Below are experts of layer 3 (counted from 0) of a mixture-of-experts language model. Rows are named router (the router's row for the expert), gate (a neuron's input weights, with its number), up (a neuron's input weights, with its number) and show model dimensions 64-127. Each number is 128 + 24 x the weight over its row's rms, rounded and kept within 0 to 255. Numbers have three digits each.
Before each expert's rows: "gets" lists some tokens that make up at least twice as much of what it gets as of all text. This comes from a sample of Wikipedia text that the model never trained on. Tokens count by the router's weight.

# expert 12
gets: ".", "ra", "er", "re", "la", "ta"
router:149128151168122154126146132146100064125153101081108107148148120126132112145127106144178134124122140087096156139095119124153087066139159105099148114105118124116126124100150147177146133123104146
gate0:192117109093156137128129133133152108132142105093170196125127130155126100149135106133087118138156147107118099122120139154114092131129122138152120177094130170110113117112156149125138120122112165
up0:101107125119150104136145105131115128127120192127134094094130100138130098131113137155155161144098100120165118135089162126132100137112128094155096128159147100122135167160139144143129119143126114
gate1:117140143090151127135150125116106100151179108084130166108104152162099134124098124143118101148112140134173124163072121195122142153117180082126123123084155163133113117126102154140142116096130116
up1:086088128090130117144115076116118160132107165169188137155143162125122114133152134107113154115126172122130112123086129083140121112128103116091102152145074106079163163107102126103122161145094128
gate2:150132093151145125152167117167112133144142154122151109079181124146130117121147139157164151127135136140131125101126106157119105141129109126110113157075166094099135125129147116142140075149203158
up2:108133165117108111092118100116140123128082190144122137147156110135163109142135182126135091104130143185087128132138072146114175144128096109127132116165117181127154175144139159118122119117094134

# expert 0
gets: " the", " a", "|", " The", "-", " "
router:114136136202130170126114177152141079135128120120153126122109109147146159131142099140131167146072132121097124144124133126117112116138107152150113111139097140150105130075149131125143120128098131
gate0:142131134120107106141160140123136113152116137127122134140131120170101120128092126142135077150102134086149131150056118159142153077096136129104101145145170138105121142151137147094132104143118127
up0:128117139146135110108174137119144126156126086119105127150122127149086133143111127129096151165118139187126100106136104167163111147129133118146140131102156138135108131102163153163123141186138119
gate1:129123105147089155126162187142152081112163113155134112114121141136122129120112171134135130084129125150112130091163111172129153135118088136116099153177137090137116125109176171124084129131151118
up1:146130109093114096120125064100149176120133126130124139116136131101132171101130125118118143113134127148129103132067142123141121127162125149104185135162133163132118112094180105157110135095114144
gate2:154147102109150153182128173150153188139155140081135172107111124130162127142134124156125112110096101121141146120158091102124063167108156121129133141097083099104099118116111132128151122114137107
up2:131111126196150123179112138122110108182118189118144161088131156138134127164111131124096122168117127132134139117134097112099151128121139110125121135107078122149143135155106153127129120078139129

# expert 4
gets: " 1", " 3", " 2", "y", " 19", " 4"
router:109136144118153152106119141135111116130175121110130112160116142115128111167134167163157178148076138115100139162092159127134168112124153157094141163150166118127130123079135125083170101113110125
gate0:161101204134134138140151140146135162125147151109127130164132096127102105172117092112137122119137054121150109132099141137199150111112121096139125120122119118119126116135178103131123116111114139
up0:121127162134133137120135104182142156138093161104107105133121128127168143149113133120128136142142087138154126106146172164182123122119183098139118111137110154128115150145144145164133125136104114
gate1:137096145140118148111172116155091099112167139060153126103092118167095156125127170120099116126117118149115150129108141125079136135153127118149134124113174118140108138174130123075086093106124123
up1:137148115118125098120136106133136170140130152131108153113083144137143154154116107120123135166155137125107138069097115122150131165136167132130095094148065124144160163156148102121104114131144096
gate2:128126096094144122139127098115118164093093147095115107137175146099154136139115111126157143156120100110137168069157126139135103161107129098160137141132138110075170126142175125112130102174156143
up2:119154114137108116114111153150095137133093189137117133094139114088089092157146090126098096135108108116124094148093094153123105129140123126155123131145122136153191162176128129137110089142107132

# expert 9
gets: " ", " S", " C", " T", " A", " B"
router:118109159161141155105075128137109130119141123088119105140107141134155146133158178145165150139104143112084148136110145103141119103142103139141097113117133120110140134093137143131113097091118122
gate0:127117079126128128141125117150141129152137130135158122130130130122124135109114111133134122113142092110130082142145112133144133106141110155150139119096153091134142115150136121129104095077152078
up0:103164144122107152143136140183104107130152133120116118143126139125131081163127138102129119119099120130144107149174158125081180123115115152114120137139122084153185157103131146078143132113138113
gate1:153119165080135126134149144151094145142151131153164090104136103148154155139112163135100127152123130114132143108073077129086152139159086113138132153136088150130124130166129137128163098126123148
up1:105121095161096098090104098124141110151107115125112169134153148141140105117126143182118102123107121142148091164093137094096142126151133148138084131166100146138147143119126132107105172133154131
gate2:121181109107126089116169149131104106123086108111111149120186126132154112134130107116158144141134125128118120138126124117140150165076126124151145118089166151119131104132109118133066118129185135
up2:074122135175162108105124120160116108114133149113136143086145173121191078118139168105129149121130069104126089140109115114153156150124137152158097115122131150124141145123104200108148126156156102

# expert 11
gets: "\n", "n", "ur", "r", "or", "it"
router:142088110153121130138135150141160146117134138148143129164151148126145124157165146092189146146138127114110137130098119144153139105164126162078135104154150125057104094128151154118127163116117135
gate0:143136117088130145094117095168109137112136143104108124141136179100109125109184126126124099099143100108187109157130121121148147146090089118141148145106122129126107219141131127154135111061157181
up0:137126136164137099178176093171141105139105109132161106095115120133143100156104115146047113103151146158137117161136121145179119119111113155127106095164131139178140120081147124128150119102104112
gate1:128153155143129106166138100129102122154147118133140119106112125156121136128130136126131135073165102145173122119096121193130137126129148127166145136124143129115105086160119163124118142099090134
up1:129117145113133099146084094133110101139117159145168150137153158154127101136157115114107136104101155092149124101118146089155183107144134124132086081128128111150128133148139056097086135121118104
gate2:080161121101131091119138119126102140109091148112129129131134161106135086120093082113142151141088113102140160109133123159150130119107104145089126164069122116088145149141139088164148113163193127
up2:142140096094122109130109147132138128159126158110130170080165092123135068142127122130108141115116104156082103142133097148156132155117124147160155125116121131141151139121133172099156109118120152

# expert 6
gets: "ed", " in", "ing", " on", " for", " of"
router:122102142162113142097125167135099131104148155100146125147133155152108109129150098109119164105109110099127138157112145146131157165145109065140144145144137123133143141108146150134156120128104138
gate0:133128114148151166098135093152148118129174125119134183113142146147102120129141083119116101078103118106142121142123143141135145108103105080171143141084116116117089135122122154170171091123148121
up0:133132153112161139087186118131118118127128150136128129105126152117136067155092142163116116107096111112162119160101118163090134097094068137164103117156150115089100114118138130139108107142142122
gate1:160089171110099158141147180133125136118141146122114180087130147111150154137108135139130144085127075108144106108101114171121138111180130150148150115090149081101106114149098141130134126156149121
up1:141137137066108127152106108147125088154092122154184114126098156106092147139153120167164123137125165138122123124169163099105157113118159100139160126132135128137136158136104077120129096148155144
gate2:127150083114121140169149134133091146138107090135157138137148131119145114094139101089166114129094099107122127103157125129133075141116124107136113119086156090083167130141129152124138140120149134
up2:146125116131170121137108157141122166117131144087118144106161135165116081127129158132144102113096130105074138130112128119150104135091050134129142087146081194118159141185145122099144098135127130

# expert 2
gets: "\n", " re", " In", " con", " Re", " in"
router:117119155114124151115147120148121120105154173118130146147133150139141130167159106120121136117120118097089146141098143100116167129126126121110132092113130101124108118107150132147124114115113098
gate0:147155139120128130095094127146133075138155114092145146129157090090155097144152178143101121148142119117171135119129097120135148111099145112136121141124102115132075146112129158121115164126091110
up0:117126127147156142134135120125150130129076159167114112124157127126107133148065096164142131111148175090166114148146121106155134111160137124131152131165096100119124153111162130150167138115134169
gate1:155134148104131130119181135156111123135160127140122141107122107169095116092085130127107135165116116132104074132131115138129134117125117123164112124110092103120088135180104163134159179120119095
up1:094104122120125139127181139107120114117123127149102185087113130128134156125075107143126113143102125128131137125096123106072149123163147120120121120094123107130153147164153142097116151140130135
gate2:126142108131173090102123119162128117109161142116148172122156140103138126126089149115142110134143132128143154079117125086158134139143133136116162154110117112125117075148144145152137160126170076
up2:113151157114163103119101142115141106112103154163152117119164100138142077159130115143140123106154113138104109183117131127124156162125135137138136119100128155122133146096143171088155104146121135

# expert 7
gets: "s", "es", "ers", "ation", "ies", "ity"
router:128143118147100184107109169155129151105155116119130101117113129119124150147123120136118118156125123139118133135103124133118147124153118134139148134159135126118077132093155117142131078109110097
gate0:151113128141158131123141105145134149140148156113166114114125134126086098172126118086100148132131130126151128106111169172140153148101116069149120180106116149078077136085147161147146097131192135
up0:152090184132124131132110138168141115102141130133162078126164149125123127146109105124108169071154152118164138172118116172122200104112124079144094156110144113134123122146125142167113118121107160
gate1:147105179128135090151075077150124168091123168137136181151080131149147131106085099117142128157140087098157195119138109161147083129093132115130128146143159136103133125136115177140174130104127137
up1:134130148097109099124125116122128113106110192112174150100149156132158126099086121064123177136073132127117118134147099122145158138119137103108148129147144115131157134145154124101164136155114140
gate2:090112150123123118151090123133140153122131156128153164081092154103149149141082111117146125105127125119164102158136115117135150154070117096136112113080159118070149131143147124137119170116149134
up2:130127112138171178164118138093097123107114168137099143140120129131110072118114154116102101106113117151096154160132117103152160103120149119144162143118127126163137136121148102112078167097095182

# expert 8
gets: ",", ".", ")", " (", "'", "\""
router:122153150145103158124102133133114101111116096110117135135113096148144131142148126134155151137113113109083118182121112108143147098126128087104149138110113153117105128120158142136137100103126129
gate0:140143106133118139144137106087131117143118124138146173085124135146121132148164091142152136159080113087102146129099082155106146116101118111139138129114139110126132144145147121148136130131064139
up0:103128114146214171089124114128093121063135136064103141123104130138094146125117114130112102105160148107112146141129136148167099093136150109084102120130173077125166108141122098144100110116155140
gate1:113137133130114165080168109112125104141138168093114145138129173138101080131158133165154135153120100121104135115101113164129109120151111128097103118084118146056104098110131124140116157119141143
up1:137089122159165121097138119132159067130110187150141159117150131147131068078122118174129149117105113146121102112095159106127117150108121123139124128156124139124090155079140146089140151148143098
gate2:119144122141125143152135158132108152118098140112132105148131130092141109115122141147133103146167134117104133087170086077182090138157143099089144134067121090095174114180120129164130094165120096
up2:141159126123149101122106125136147116156108178129122083118130149073117088114098147143167100146191148132100136134129071123122130075117132130160144119096153149126150132151129136137175109151144118

# expert 3
gets: " |", " of", ",", " and", ":", " to"
router:120143117172108132113126156157110115089143114101133107120125140165138108192128084138114168117133126119098138137126151133143183105127099128140137118132092123137119118125127134128152123101109125
gate0:151144105073135128135147109107129121155114157143161146148151160097103123116171080128134169127113123140159148152113113173127102126083120125127096142118121081077131154103152132127133106070114108
up0:108119144130177168158140116121122110126084139104175144162138138138125146092127088108145109066126125158172114111121097152187142123093099127121098149124132102081134106116165167112147090154107172
gate1:101095116132101135109142131166104147141118131095117123097109126172105125135110152122100139140132140147115123121167118146129108087125094094126097107137155135099105150137167148116115162099159135
up1:148119093143164133123118084130126152127118116116136151088099147145105148145117122135153131191130174141173118086155149133075109130136122131118125124124127121129176129151157095116178106063163100
gate2:134150109134132118102156156163108102127130155054140177103121112147166151146119153110138105145114147119127114106140136144125071118172125151124148133085147117101164103126087153120135103166117124
up2:127147119151117118126103126136139149155129130135135149065120101122153110166139118095089114153143128125145140152128154083140116088100135163148096109133144181117100178123164159155129119186142172

# expert 10
gets: "-", "d", "t", "ed", "e", "n"
router:110111135153092144147114158171174126126157156108144137144099141122102123147094114117152149167133090116090126133096109117120120085155135120134116112116153152129141127096136166115105106130113165
gate0:151158162127160127086096155143120137149132153092146128125128155156147150102121132134135111090147142148149095063135124173131181139099100119145113144121131147118143155117102164119108087109131147
up0:112102139083127152125174114136112139148166160115167096157127138142120129153047079136103136105129121134139123157142166143136120113133108116145110112139108107120131124131132150137157113148144097
gate1:137122170145114121084163102162103123155163102147115119158101143146121111146099136118134105147175115131165106114103135188129062165130128126151141136168140136104136127143124179124113158080091130
up1:116127105119167094086121094162117103145135145167151142109096137146117137147161142093109143114108147141145115120098119137126146116137177095125110143146099104129150183095166086091103132132148096
gate2:137145095112132138123144099147111111108152125116113133124144148105167089134113142131138128166127085121170103106157111158110135132150150133093088158111164098081188139135170136131114104187167107
up2:115166089116120104100119108148145123126112186109134138109169111142187088112101167122106136140162097138131136107083139111133157143117133136156127115112122154150150156164130156137142147161126148

# expert 1
gets: " was", " |", " to", " is", "-", "ly"
router:138133120132089164140100138120164156129136089120136090154122154115156146117160113120117166147108106142109150163139087093127161127097118135139135132134114118112102149097135121128124082111106140
gate0:127125162143178200110140147134159103113089123124177145158139131080104129128109121079141104165142131148136143108105108139129076126109151103132096137131131120079117156091122110083153082118154127
up0:127131145145189165072161100174152116102113124141136149175160158089126095159136112093140088109140134097111140160090150139114124130092142173114147114135139131135122118113141117157161093116149132
gate1:120116134147118137113108137124118131138146135111079120105113154152122159123137160125140128127113109114152133107093122165164108117129124105139098161137139069164111114126144151128105134112118137
up1:126147130165111178114142131145117170155152111113108137117097161176113112128143129099094145140170109123117077106115137146161133160101142113176142149178128148124111116152129119074096115165111146
gate2:101110138100132170174130124127155101141153144131137133151118154078156117105146147103089141130130178150158127141098106125134131113096097140137109161132151090094100120121161132134160129131170115
up2:166126099163112157193139099124107167116121171139106106132136150123156154115107180110124132124091121109095157181122139104120151112113102155157101117153130129127130098138145127116121100118178142

# expert 14
gets: "ing", "al", "er", "y", "ation", "ic"
router:109127129139122155102134174138102153128122149134123106127102167123125114162150164102111092110105082124126146170077108145144145147147112158111151148166088124089115164082166166152124106114125088
gate0:166101112129098170121122163166136158154134148099098118133105103106085131135136154111087129120117095119139104117127132178141145128110127093178113147136148146090114175149086184135154122155150109
up0:138135197155140112130177101115149126117150124152165107137096114111128111167109124144171093128121138120165130138128144155128153126079104161140096096080151129139133146101175153089106129135115090
gate1:162132190128141106107120089152105110142161140133115159149083181137128114124071152147099130128132126113131116086132108157117116132154135102142145119108142137097121143152148175129106124084147102
up1:174084137084120132114173085142081130149162155133152128162103170140124141131110128129116136129081147128160102082120109119158102067112131116087154150148149131115175145158103082123093119117122156
gate2:135124100119142166121099133133083158106129109126142175149145103094133087110125176161163170133092084140150124113125101127099126170156139120113122155106135096085176103161140124107146119163174130
up2:171127119112152135143123098106118163139129151097120113104165143121139095090122143140121174096103084118122070119110115145111142161125106138187118111085096184139151119123150152076144133121107106